Experts of a small language model: vocabulary 8192, a variant of Adam for the experts.
Below are experts of layer 6 (counted from 0) of a mixture-of-experts language model. Rows are named router (the router's row for the expert), gate (a neuron's input weights, with its number), up (a neuron's input weights, with its number), down (a neuron's output weights, with its number) and show model dimensions 0-95. Each number is 128 + 24 x the weight over its row's rms, rounded and kept within 0 to 255. Numbers have three digits each.
After each expert's rows: a language model's description of what the expert responds to. This comes from a sample of Wikipedia text that the model never trained on.

# expert 23
router:131101123132099091141124119137132145152139125105110115159131097119167137159126160110171136168135169122170125123085154115132087103102096109119106168168123152144121121112104144112115153119140080151134098141091139152099081143138142136081093141075119135138138149174156112155149149122128108154
gate1:119111138148130127106147119105111148159091100123148122126098102164155123139136163133130102141113136115127134166145090115077128104173119144109113132136090116142114120129129127133126174124111104170135142115156154093075150098118084104115134106164190168133056129109159105122109121131149149140
up1:093103137125097125188137138152066155126090124087125168122101166096135116128120139114104113121127125092134105124125139140134144121128146152119198137119089141150097169142156148078140141129148128137115123125122102133117173132093149117111153157136121167118135112130123151148096142125185159159
down1:082120150146142108147134098125140098154151106095126163126158099111102141152122129114137142125111135117127114111160125095107119113140116097146087115180132114107130139138136129111102136105085093136134085154121133168145157114146143107160168150115196170130108134113141075120151128165121185101
gate2:121141062114148159169130128105163121129117135157132161087181130134079136159136127135140131083116120120138152136159115164106153137110153147147141087099095106102129125091112105092076106152145181090098141131142121081127136119141131103126109140119136141094112119106127112143143144147119116166
up2:153148142113137119102087150117120111120149136103110120147103086092134115148113150164187144141130114116175127178114153164128115104121105136165140103112130104130112104152164142159145149104130131096192135169136124157088132146145142115126106163096122109126090119117107141152125109150163076105
down2:156102158071136120145071145133083091132115143176146180110111082155096133105157169107116132167094129083132120158122117114152129114154156111132124127127117134144152153147108112134101147097134129082107138127141112104104086136144130136135084163136129122122139155150136149143170136106156132130
gate3:126118153155108136115073117143128153115165113110092125139116183096083167139114118174138129127119098121165156097172141132134153103152188144104118132081148157117190124125147123128142127114124109114108078115114108143127114131084131107094128130133127126106142145163141159147134140168142114143
up3:136156158067123124152175124123132116145087179180149133104118051131132115122113173100149132104114136100104112141113094143120144122118076111156143107160120114144071106126116153122114141139111113148150174150127115094122129126138147159141128147149132148140124152091121090142114118124109145116
down3:143128146146138174119141135109134051052148113123151156105120063129128138146148092134137093137123156131105127114154152127132130164143151099167078092133131125120097140092128123128120166142160116146151138137134129111103111099124105131128143121161161117131138153127162112140094164106099151113
gate4:162177123136142145138155128103136138102119146089133180127147155096152108099145182146089140098099157107074113124170107131113091148097141085115116123107131171147135169122124122047094136137105110114122140130146131096140114149142133127126115121103149129124147124127110157153150131135109151142
up4:143159140142162140120123124125151150137136102105117125139144154107121121109124167135103187173106167077095106130152129166120110154087154088156112148122084168142127170088119118087112142120120115135125101114128119126122111127124130154111061125123126102130151144150091117122169135100084143155
down4:152166118145124069120120129132156126124140123124142152109152150127104113153106112138121135134126111098105104166122128098109122132116131116167127125145115163149136149107137092127110146094175139136174170127117111080152113139160077126098114107136133160133126108137078136124220154123115104095
gate5:140156103133133120113149124156126136110113110111145103118121141114151124120086089095111168157158124133063137111128126164125143150132136108121155116160171110130113113183118112161126104137153083115113157123124136163102140085163164129142121164141102069116153171135107124132124136127193132148
up5:143090147150160124155089139148141098115140127126098145133106142142106149139153086102129162136114158114143138129123155127130139148182107095164134082136133123165184168099118096109122102093114144139145115085113101121093097157100144127136109159163130135105135101168129139131154128128137135194
down5:089117152148142131092157126113128122078141131124111156140114143103161164166163103158079120163120127108119114135158126136089180093114131128127116121119111117117154129139080063134092146130118129103155123151123081130142127095099123128155161147146128098133158127159148108138145189151110122132
gate6:099085060178115167118108117145154106140096112090094110128157169124138095138131116094115154110144176133136137113124148103129096093118135153109091125098175155130149109143119102141102139116126159128156112106128151165118159112141171140130177127093142136138103120131156114133142127169130124108
up6:140115134134113157108124131137088104127045089105107119140093166141134140121127146152136144142143098131147103112133135124106166107146103105120100106112153166136134087143118142162122188101103119098136124142124090172139159118103155112113121137078135136141123116128180153108175119142142097149
down6:104117126115139086123097095112175144212116125100086072144157113140126122166119113165137163095134115131145115127111139141140135122103073128132151138122104106153152100151114149126125154127113102167117100133138120167138140124118174165131119162114079095137136122139108146112170125132124123134
gate7:092123125090090142113132135158151140121091118101125145151068128147137154141133165105114141176113134117111129114123078122109121101127136122139151162126088150131116097134154154158130137127145123133098132193126155139102130102122146139148099171091156124127089181157104097093140104086118105129
up7:116111116137105129118126140110156158132142076090114144119152196155165107154150141089110103137114081098106110139125114087078121106150160162157149143166149120146142133090104149132122082113126135145149089115109109127151094152129106118108134122122125148164112159167153101125141145126107119163
down7:122108133152152172140062187124137119120129121111109130154102122079151166115144144137129149145104132140139110092115141098146139109146126133116097167120113129121120126144075113146120203110123102107129162117096122098136149062120105135182140133129133127134149104164138140146122111112107145154
It responds to: Descriptive adjectives, conjunctions

# expert 16
router:127093133108125097106096120104128150165097121149082141127175137115158159105105112154144137107157163168122147132105145136158106115107131109111095142145108139145162173125141141133088084135103136113142128098155154134165177173131095104093167105103131126162146106097133138148133125157103102115
gate1:126147133159161110168114089122134174148148130161157129152150071111123168116128140166078138120161153123106139135144063129113115149121126149137121117139097123116155110141117141125109077098128155137115127130098138140157117160134144085166128102103106086144162088153114107147124108128125109086
up1:098170142165179118166124132107106179130108117133149087123110092101177135153133080158106133149131122122108159099144104104140115148110116107109131114161078138138169135161106128101120128145142145133116108155110094125110163132104106080162122104136106164127176144140113111148109152136107133114
down1:077181105151143132108103105149117117148146156104099146173143135139179156154110093113132108149158108133093170079141123116107165135070130113150131103136166154167140145109107127094168138114155132143126136168136121116079104129115136106128126140117124115112127109136124109109120165112137083131
gate2:111135104119111151131154111147118093107094106113146108140121165141158094120138137131103108098128112163102158110127135155137146139133128130177110103151110138103131122171198132096122127115128095155085170117124113118106118152183136173126074126150114162134113150110128146124179098082124114123
up2:189152142127117111103162144109111131146148119136134133072128119107116150177120151175118097150131109117144119124142107101089108115172126123101148142204119129078103123114135179131131102091124113122144152133151088150128120099121112119123144134136115130125159117107124126135122116117199103099
down2:145163096134129079197124125093122133137137096136155109074146122089130106106159126128103137114116114130123156143119157146134140139101096124135152100140146138135165121142184079136172165104165090144135141153122080136124107148152126121118123116109124109107150134146111082140173098124128107145
gate3:122131139141129117129115122174065144136131146135125110137148107094117124130117114123136101140147086166138113142119154122143114161108124138080102106200165143114122119083153151130123132178129069110161140120159134158129140134107102118124112102127118128101172131181162091122116172113150142142
up3:118130132116146146101132130098160118120111116105118118121086161185117166144128140142122136143095131104138170137124090115084126112129143135166114147076116112140114094181115102128118159102158173123124101137139111101113133092145107131162184098136147131148111133086114155156099119188138103123
down3:166167121117157134122167138135098092112150123156097136114130084126115139164131124092097093132131144162125105143121136105112185146170176146131126113101117098120102113133131140181155122174106144165127099131109146138111131129138149112130121088110127142109105159118150070087092156100136131129
gate4:124120143085060144114136149110135091140158129131106093106119136104108120146142139129157130162122131164153155142142148115132118156133111100123102073084094154137124133167116171078116110122163117118104155129073131151103158171131139116128131150143131126120081111096104136130175151149131130102
up4:149132120115106143149147142093135123138135167138125069129124090107075085148132135126147136123129156185128176122152136117137108149109078118120097107120126131159099138142120143108093146089136141123113166167137151151107167143106109134099134135157137120094118104102086148156123148169117109073
down4:137113174132143068106117137116112098178155105146129069129127126155106130129104160106116168152135126133135138125102160130160096114104100125138110117081125136149126155181074146120110104089187124145154170134125151152138136167121129162118128111115087134114146125124095124133122147120098129135
gate5:124127139121160155096101105141109116108108167105118137134109109147138102106103075121129102148147131162123150103141153098134114125113132172151120133147097111133137129120123098093168160099223130069133154139157126134138144112122159149116143084125089105145145149147099132121110152123163118148
up5:147127156148113134093139133139117120105130130138112120100117141124105116101105129149111102133131122112072188149145122168136114108118145115140159139140094108144163103205130093134126108112119115104180173122150120106147114146172133159064135154138118155115115137123113127149061125153140114140
down5:134102120121104162133145102117110109079128091094114145130149149147124132109134081117147091117144152125106132108126172103116117097117090146129135151167117137141152145132128149137100113129115154126159113182134133137154145159165115113131167098124146139071145078169069158125119123135122127187
gate6:147149137135077116066128119179155137139171094135116137059123146133131171120128124100117155117124135173119149136150101139136116102133119148121118168141101170112085130093099123161148081160118121134105141103108145099118121127139177151133112114121126157097128093138135084119130151139118117155
up6:101118138102179147147142137084103107127078147120143128169132106126123076144133133176171104156141142074124106141132123118137126150121152113148124087104154104121161122134171133110105163122129119137148098160130096141119122129141103087137115137129136116152096195157148162123120109095138164116
down6:134139080115140155100119074115130148104130152127163129147120137126142123129090150197126102125118114120075137124153121144167153156140109118146161127104131128116154098097143118097114141104150148168087102119108129153070114120146098113170124089126102184124145128110141125167136124144141165127
gate7:122122097115106124140129121119141079160104075095122155129137124116146079123125091146139132131129136122131144095130126141089147162150122140134135150145112126135104154122131138069176135157152130131109103094081131133168119150140158123140161141127094149139073128142124110098128140154188195107
up7:126124134149138136072138098129116131124134135137123134145083152111169151151136171139141115109121141072082132125147122152095101133137127102125146144056065134137137116127089143158154122093115133144152106098112130092127132136110177134156115124073146157119167142139140093137130144149131102156
down7:170104142181123100154181108107109143155139134113170072150123122088135122113140149081155120107124186134081120158128132128112145115121127121143139136113092156121168118103138131161110114127083138169105107122136156131110122117126080170165129113117155124096131124161096113131110128102122138149
It responds to: Verb stems, import-

# expert 12
router:126073149140122114137115105124084104108079131130084126136146125141181123145102132104155134160142114101157120165142111146150169074117096116127129142154148140132175147120089123112106121121127134133158100141101130161124098176138094124116132151110133124109125129170107096101133141178182138142
gate1:099116117127147138146085172168192125108140167119108141114161126098105128115125107129144139139120079119116112136138182152111114103148132089159145112153128118132171122097179110124091097146115124146091132098162150143123110123134137104142168126161154097144109143100159123117144112134075154138
up1:102099124126129147117150118134150158084129156138084122127112151113147119148152137125139089117135085098100145147107153127127121104148160093193155147137109101106144149106153158113167126048147107134095150148125118153098120134122125133147091157130138095167110154112103165147139090137125142104
down1:110112149160072104165133127116116173181144155126112136135140119143164133099118141106145117098163152142134127186107136125123134123087128140134157127117107112109100152119137127171178108084114140089132128134100169127120159119083126139127132090149147086125107152096083132150082154130131125117
gate2:110133062191115134166088123127127100099120163125108133086132142158128145111126114156151125119158133147161173140101151165127075152187112147150096140104121134126055150134121144143098144138145138096114126095093093118122133119125142134136116130094117132131148134156136138117107147109144117132
up2:126090175086137107136144114163114141187123115159141105185126095109128151138138130102138135118115116158073108130153123098149156106091095098125120098131145117148164148134155127170169159116099134145128141165129155121107135122119067110121144108171140132108110135089135125117092117104143134116
down2:113142128113134193127144138100103091064157110094142119133097111142141118125186114100124117159130107117084143103135128118101135157133151123146090127123135132159094105056121155149144136119171131154123133141156159131121115113158120149132140125100166113120120147078138132112110125145175162141
gate3:159119133128121140114160142169143079105115114106127111156076139159112105152093128152150112117125151173109119106099153119153141137124124151121117147120134103120106101105132146100120147162099115080103163127110116156163140133166145124149119146148131179069150184151119155143110123156096098157
up3:151142138097140112138119144144134098134148098137126105142114129179149119143104129104126078131109140145124140098083142099168152165124126111094089177147165033180114138149101129128138146110139130115124119130125129106130160109130148162152151156123132131114144107156147183123119145105108108128
down3:109098133133114109155149141144148135181143128114125105172087139110136149156073134126147147111171128113102076158114160137192135123161104123085147147088150109096133121118141133115171131119094134136179113146122092149128129130129102168109154082122130125139102131138087138115109141122106103131
gate4:109132086091098160147158153130130114105110109151132132125120140107166124150125099149124130206098116125091118115125133151101095145160145152158113152151127105125164141118148113071156146119147120110109115127100113111142111143157113111156088118129172125065116101140111167099104112097106129148
up4:084119096108122135161158153138158138113124126132122153131150161082164156150103100140092118145143114156105105115143114122078092098137142130164114150159123123129155136106141100123156146103125126129132097151123187100131136137175085122185122135121151098108103114146105167077088123137121137138
down4:091141151089150139137100122123145135102158142120152097104145159108117137124079116151123116115116117125133142105133099137144110158109106103131162188148175112122149128101144134141103079122106162110159112165110154179134146162147151094110086127133129178147156129143086140128090123098123095117
gate5:158130094114089124114142126137131072137167147151164126089119135152120134135155138123162082127130139125103146126143138161138082135086167108109142162102122141110126103095148151150182093191099112120113142137112141125146157108150130124151131132114107087139108166138122131137143108105074109162
up5:097123112192143115138109160135146132161109125078128147115117144121133112132135158101147148108134065082156130127142141119101144128097158115115112152096144131110135125145143184117110144138076138145121150095115115130151091080130111136165136092119090107169159138142162130170158130113136149146
down5:129123153155143177119124117111117118093145153159191096139115156138122100120124093145118104135113101152119128080121106129134107147131108091087127128169104155143123153091120148136117141129157198095127119143165130127142091131129129161137079142123130085120181137123116143144104163087131106125
gate6:130144131124154134067102153105174134117115120134112093098133172118141146091111139108175150123146112135108170160134115150178142116128120108164096064128126097142137112102144122090111124114192120108107137160114111147115109129157149156114094091111158145128110149125140167143123121121101115142
up6:115146135126142105119115134101115131141142115069143139136141131151116089115136107135128134158097136101108103137150151161144134106100154113098116151124089160112148144124115146152164155197083114171119083105131146092193165161107099089155108147109105142100127112128120105156110132137136156135
down6:134116159097139143096113117093119090090153132128169124120096148145121125142144123156144178148103090100151087174146089143134145147159153121133144095139147138111123135126126132117087155146119130122122147098133079108125099133163123090094132159111167146127150138145109095119085093155139178156
gate7:115144174166153128137143109085137179099104110164109117131114096106122124095145134149172117166119126146132122168135118148137133117169129099172130159134119112140117090126123109098095102193109122120136157129146104104102140127137134129118050169149105131117112152113140092129157112109136152129
up7:145101091159141106141099150129138125139140106094157157166157124132150116153074147123089099084141185143140145132130113117125126129108139096100114108131118155099134148135138170154136134094150101129119166150102157166125110118148170116138129101105140083081109162167116076111143131121126111120
down7:149148078145119101124168140155172128140159121151135153169176141184109153125123116137141083151127081100116130102105113142164124163166139108097094128106179102127128112103117169133126154115156098126115116094122127140105100126117126105149116107104161119122124140140142082116120110152130083134
It responds to: Determiners and general modifiers

# expert 34
router:113125153090071152131139146128141141151118148134132112150148129096124109110099124135152119114143160122162131143087205139076113085127135083070148136103149133087138110120144137145140082121129141108109176118115137141118150167163130118103148144127091167133122144150143166115154133102130128131
gate1:115163125125118121090141122177106118144132158127148092142121133134105122163118106157103145163109128122105177148163117112149149151068141140128073143155121106128113103153112124106098120099143143115120134141163120161121153119110059118116148115167130107112161153081095153126121149169091114123
up1:103149152084153110159169119169117114113131162101114134073126091126134170118126142111148139111102151098099143121140132120121170122092090145160147136153192108150130157130163094090120140120123158122107134112127178139099151144127129143107144122106145141092122118082147138131100120151138095163
down1:178140140107142125113132108158138152124138125137110096151176154137130122140121117125141124108156115093150131128110120123178116139156105099174138089131095133137105121112115106113130087106118142129143111166159118139180139126162059129153141145138130139072098113137133102082095173131124158084
gate2:173158154129119109153120127138131126130119152116147131073101108133131130134132141121153124152169159144116163146118149149132079137167183124165101146117064163124094091105142094106113159136112103083109147165122128084140115127116077157138146137150113098125127105086098140120127121137135112140
up2:107097089148143173135153126110132145124114092137098138171126142121101121104141129139122109137122096081107117106124099075109171121108090160120141090133186097141136140122112146158138123165141169132133096110147120163143106077132151112131147107118172126125111162148185121116125120132099137096
down2:112084107110103172147102109062126135131142153115151119168139098131140127137156091113133088130086161153144126139132098155127140131119153146072141188153152119091152152125138150145127145107087116145124088128101124166138099148140132096106162103119110144154103129147108150131092147156134138122
gate3:160125125081116147091095147153113121107169137138142104139109109129112174120123139076146122108059117117131132143154104122129138180104167137107094131142173139113113166090135119121138169094156155098138122093115119116111147132101142106161113110097124142138108132140163140160133149167162120105
up3:124120161167118125166153121111128129135092142142094152107167088150122135134144150146123104144109125134164123144105135108128117153181101110173187104075116055132144134151125083136151148122117128138099095120110139115137134103165136140155130137144112129100068121118115166146118106106124123100
down3:110148179149153172142147138117103121140109136092111141115101094106114131167132173109146155188107124137108150128128111135152140128137104163119145138140118134156150066117149094130133142113130148111087111158130107117138069102122079152100131137163108129138111141153131114118112057148129146124
gate4:131151066154090150167162134154161133105088123112110124128135149147158166120138111132120133129133084136126140148118110105140134115130139105099151102140151127128123114090129074183091121166094146138155116110136159112123119108134140125131161100126188131117077116155158085107093123111146156125
up4:099149111190161165173161144133164150127097149138121119110152144149105131128100114126135102141150096125141110168137148114129136115081125112096145152160164172097128138089154073138118122124109132169134128123096174150120110111114149147118132095123123123117119107091151092101083129108159145141
down4:119076107151155084144115119159156144099146109128110170151152124130178117172128120124077090077142096155119129149118179135109138111195109124139141129109111133117116095118107117149119136131152143142173138113130157123136109139142139109138113116142127139131090139094190111131097133114105127099
gate5:112159142108157189118119088173132103124103105154166132143146157142137131116125163138116097178143115138114105196137132138163075111180104138110094155113112121090117142139131091122138070104142137152141133106142098143083106148103120140113127144145145126106110148137127132139111115133135151109
up5:098162138128173152124157108121123107134098115129128116123152166133153125096119160144144095148154130188136107186117159120139101126192096120113134136130127138086136152143113092133104095067148148149159133106135119157083095165128138142133123170117126142114120115162163114123112118117141126094
down5:113128113134147132125128117115110096096173135127135125139110153126116099148114131141104155130124135151113091128139147137118131138110120168150136161150124124111153142115074143131111153088131115126212122082158126133119152120122145092146177134137117180033113104142123135122125159121096137100
gate6:135164137144182118057085111125122159129134141123107126159101124077140108122129092117122114167138104126133143115144126150146094165102132131107130166142137139130148120085151187090148116138105118143138151107132137126118106125165141096096099143100115174126153148156185141134156120117147112119
up6:072134168170129109154175118136089100120154134128093095162105117135139153106136152122142139152166107135145105100124136091121159146135126156127131132098080093150150140134143136124111135102100141153121117114135097130118121099166120138150074125141128103148201175143125133153145120125140111084
down6:155131113142116117114169127139131137123141125114136139156133095183095111122126152155121174138141109105069117142121137106124103130105115141131144092090072098143101112158118079187135146122095096136144129155118142126156140141178126098108087136154094167124156159117151136142127161108101116143
gate7:144094143135116122129180128075125127120112071121159137134125159177123115188146139073106151170139122110119144145122154096161085107136134110101128146132155110142137138100143153161107142146121089132128137166113133133126148123149117122104116082170120089094102166114104145096119146120103127116
up7:135138146052097116127127155152136137126139122117118117090118116114129112109119087139121142089117153134143165130137121111153187118146135132108108127152125149133172116107101146180064160126125130091113151105125159159119124154127143153156142162140138172138061101101151106110121115152113109121
down7:099092122136116119118111149122157118145100089163142136142099078126117168061134145139130129176148138126143134160111151136164124115184123098136161119130120114126116156119144122181153094136155110078150110127106114100112143120107102130124133136072158188116159102130112129131128143117109154122
It responds to: Mid-word fragments, hon-

# expert 17
router:164131085163165090161130174145127140124148136157106094134126077174147141164121146111077167137089079132128140146100122126105122108139092087153174111169130114127120146091141126112150092118147111165115160117098107112137134124111094121114131142109119166105161155134128140140112134131128132116
gate1:117135083152079129135127114118170120141114144128142130124121132117126141114091079087142120093145101164139130128116139134158093164119121085110121165156167218104132074132137166098131141129132107105127146113147151113129136143137139122152135155185095115144128122129138134112121108159171123139
up1:170122097133121135090142130112158178125125157146149101162139147167071116114137116106114126098159138106132078111132123131114139091123160166153112126125135093139139100196131066084120134113119139102100114133159135147113144132103176145094116098148116149099144151123149147114118131110148133125
down1:172094074111152084146135128116121090083159143099138131161125091131101118180153125156071118107168126118153137129147122112095168131153141101073096146135132140116165126149144145165098129164154123118139134136125154111113088154112136134101117144114101143147124119150135145170118120106108120135
gate2:144072133144125104105114147126108089097137109114115116100163162120149149153138103186136106157079122109145115144107190130115092131134140112137114150109158098159152149135123133154148156130108093144142105120106094095149101160120112122160106138159115087124133166171142141145152164100142134135
up2:119146140142153129152110121091095094123134131087136091092053094160109152107160143114160146109137128164166125137154108111132132148107137137124113086092124126097130133167074156145096152164105108095122140159148118115147165148114104131143098126138131133156112153112130101106120141136107180112
down2:137073098133143085131123104149095137119143141129129126145137161143112157145193105146117119118125105115182130105115174102081133124123144135102166128113136137120139137122115132174147131136107080143126140130126129144131142132110089133146146149089150140108122161177124100111071066136159146103
gate3:176150110098141106132145172130141145133115136145099108082138116138115137136129090112099116122136117149081159177127098131109132128124126119134102133148101129145168081080074088112136139119134145167160065138118149129110142160141139129182129130098125157111112167142109149130159160131158134133
up3:159154116123121107143144126114143088139113097145172126158170083082141101155131101111116088104154119123125148132134127158096107112162149121106165147151107166129134085151084146115146104144101144083128128124185110141137127133100133102134129113107117085143130129136118134093084154176163140127
down3:151136133158101129113101083125206162122118141123156157120125143156102118181122097131100126142106113140143183088088144137121125120120131132121134173132125134137133136130128095100138101151124084144136104125152122141084164117140159081108153072132151113140114135125133126104125117188120111110
gate4:088080158127134142128095130095165116132156130112099149157186162146160135152118072172144122135135170142124129141120110141130156121114125112142095093093148134153126125127146117089126109109105183147113134075126138143111129124115152112178148140120123156093100131091090114147145139164120119119
up4:096091137072085133123160107107158125094065183099124149145111140093129136110150141077134134105123135095151071116154119105184098122123147152129126135111147124119120121144155125134126159132119139126132125145115141151107115136146152099131152154117182098152107103137149148119101130150130132175
down4:142143113158122088172104108149116137080104136129128118159124157169117139158179129118103134153104107125157185133113151119105109113141154121096187131122064125141110104148114102144113149121141070139126145162122116137098112103107175129136112108121156088121138134139176133117112130138136109113
gate5:118126160115136127120149115066149161135107163104117109121107128160171143145124133153120119118132127149128101098111097073124146153120117119122149100109171177090124146157112192094097105186119112123145107124115121146134128104107123073157110108142129107116155130155129159128105124110122139084
up5:141132059148128136164112105137138113114155129163137152120139116149094096108129127107125144146128099084120119129121156125072089123132151157134112172159134141176110104112136071129169148096131133139102132154166112096155133146110147153114144115128139171145103183085106109123128142113135135157
down5:166122098108113114129136086143097149119148099128156107110120119137154159143118122147136097115135118101130142123143155078090103166159129161100086148127107115165092079110143121115099160131130142125085133136161141168124139136186138119124132166153116114094110132122131110190111126136156105173
gate6:122119077118140133141162139131127097104116126136170168171129163117102159110096105081104114166166116178102145156124155084138131147151113146153144127130125132138132112137098094117114123140146098108154143104143161123157157122154151181112108094123100102129127140075106120111084157127116108126
up6:138127179125125119118094117124119135137124124121082126099149103169168080149159136170130155101105138081147127104107139163104119097112153086115108139138112119129116154097147127181135138106117146146095110139144103128090097117092102091135173175113165147138118140158151111155163136123133152122
down6:131144151117135247115106128075161129101109147115063116093119095114133154139104120111117106152122166119121087153137126120114157138156142141136097152130146158136120139148120125148128109136127092122141136118118127152137164131137116153153116107154127113115102131085108148125142147090119151110
gate7:128105166133122140070079130115127122117081119138128129114149141140145110092142163117127130150108148126129109161103093123133131131166150119131129157134164159121136141194161136100146097125144101074158151162163090120097108105128103100106133172128138128153123112109118105131161119071140147155
up7:127096139132096130134115122153129112149138128125134134135104153174142110132143151086134088116127132140147112103146156085157153129189133172112143149131144111109101134155126121123091159113126132088167107121144100128089110095173181109111080144165132135074160108100133142097107149105105111138
down7:126136139146152133097137121113142097127131135144134153164099116116135169127119102123108089132109139121096135130179148189137135131122163110129095123094149122124087131130136142153140153149146153138117090096154088123118160166116095142144149077091145111097134141084157165110131113133155133053
It responds to: Places and acquisitions

# expert 28
router:101091177141174143127114098090123129129084104151103124148083135110106158133115136116178147127097163154136105103158112095148139132082118158152117140095127152099104132134090116148154147169120129142151097123117143148153109130113155122163116092153109111162149118086106150126122122176130101137
gate1:146152102151114127126171154146102115149086157116129093134196133119087120108093154121140115169143129125103185133146100156133083090115116114125104126153120163123123139149106125143147107141141116119118128176099132117154118089116086145106135133107129147129142155159097122150073122122113119180
up1:110151133101136136168158096137116107126133128097124147083087118106161195129169131103111156105121131139145154127075135126136160146115123144135159101136133066127155110133143141132149144140139093124104118125091118169136147133129152142151145079105135124117102114097118182150121108117130138064
down1:127120155135134139118110138162138117070171127127130132105123104162103132113088140118156103135111095116101162127153089139161095169143142095086136124120120130184100145165129129134118189113149176106120142121146109116092128082111145139145085153124141119132146149122092090133134126131129125181
gate2:101194128118130176143177172115156153121105183120118141134191104139126157114130161122105151120142110122081127115121106138108124119124101149148133101115138130153127129177128091118111092132099152086116110165117144127168144107190120112094113110126111160114133125124118144117117116109109107130
up2:142167154117109078150164111102129123108129156110115164132123119104151150116143168113120146131131122101101114110168080115121110138122110125121138126135166124141153152075139162122123132162116161130153130147139174088109123096124124087085148084101158094121140105092145148115133076154122136170
down2:116110137142157125100132093126147135094123113152121178096128173101138168101142113089168117120074112108138126127130095134129149154092102113144146203136157112157107081156133135121145141141137128130177119116147115130121190101122125130140088145100117124138152088104105153114119132151149115114
gate3:163171113150122067110131146126146158152132109072189147177128120109153126125165127097115163143136103163103154095115141127158134155122126106088124152133146112138088135126088126113141182122098169129121151129085140160117127107135148089137100122148150113105128142135120162134138115136146153117
up3:160093126107112136155153108111128114110155158144094097113140132116108115131134058159108145146116164131165134140109140138144134128121092140166094110152117105097168137140149139135101118147170097148137124123123103154099142125108135153124104133146120086191096099092088115136143188114112126099
down3:176095052151132110119136125118128110102130151117143121100095160131109128108089152116098123138167136101099115126134164143140171109177130111159132112137125143134187130097141161103108129144125145150128138143098118096116116144090132186119133147147143143127087121118168075151101126142121129136
gate4:171144110164104115135130156120087157120100120129103168129067037118148146100156144125130151114127121132136116159120159171090145134131129138117135176120087100131113095135133113114120106152143143170119118122174128122145173113135152133102120112097132123110141126142123119122181134099108121143
up4:099120134102096140171145126147122129134123120161101151116178121149156159111133138111152113132148134121113109097140128140150157148119110147178147099161154066095129136137115192093121114157137132137159118093132132107123148151137138130093108116136138143121141102144102098065121153068088139143
down4:148130146138117112167098149153098122133120102162182161107115076103108164142132112163143141092123120150120127122084149135073133109149146085119126161087121144119088132076151107116125153120121116130135128148123122167125137121139153174145125114125164065139105103150134166159122103129115133146
gate5:120107087120124169161104133168134120101129133126128141142104129108139144122154145142147120112145123147133126118083115134121123136142132144109157127157097108086136148153183149083048120111186134116153148083154132162083153144112119163114112134109151087138118158115102129104149099096110131143
up5:156163102122131111106119127120153145123128139151094100142089130155106128104138102077132148112104131080116130138102157136101113127111147154106144183146170128114182117124094129130166146103140156114111146128141095162117139146095112110141097118090126168124088170103108135177137172111156144131
down5:124102168067107107133098143134107126115083176166130144147140082140143138111152118145133114142117135111148123139120165094152154111143131107105143136123154152140085146165139126133123152128158126143096076128071122132153123134114132111146187185099114115096099141095122121166118097135129132140
gate6:159131122186155108153104165136090092149121179120125116125101081108140144102140143127128138147110139097141118112144180141140155152120104147093103085148134150129124128135139102170109120122122116155154123130147139088105135111106102159075117087117140140127107131139163085121113138078158141093
up6:101118139077102149157142125120157101099099104101123124114173147145103108158106119100151140137161091184142133124122087119121145145156124162161134117115142118167106139101150160097143164112126140116110127132125171183077122121132123155117114153145144097151130113140113164132152105141097120182
down6:130131096123145157111153131128094120140116143134148146096091147137127132100108123129205084122174118153127106149156118132108128141134153126113113082141136081153126161085132176095138156182114149110108126122111102164119133146110105111179121127107135143137113090130125092128151158132077128143
gate7:188150132100130111149122164153127085123126130146105128081131125144079156128101128114163132096121145187145165134149143121180136129131124104102083158105120160170105114129142152132104138159128141080140126102154165105139128154100117096109132164140111134132101119143103124132124102131115073136
up7:149123120097131125192145129146136132089107136138118097097141107164128164116161114104163136089130123159141166120128165109137134145147120113133063158114114140137131125136147127106099158118138138122158156069129162161094141123104102069103154152164109155128096141142101111104128137116124090115
down7:123139137095152122127157134108142172125125126140118110131101162156127157140096120111094107102063124143148125127123136106128158123118095122103103139101116096143150136175122144178135115157156079098142116113143139129130166151100124147103115161153112164177144104152070116115116177111145087122
It responds to: Word-initial fragments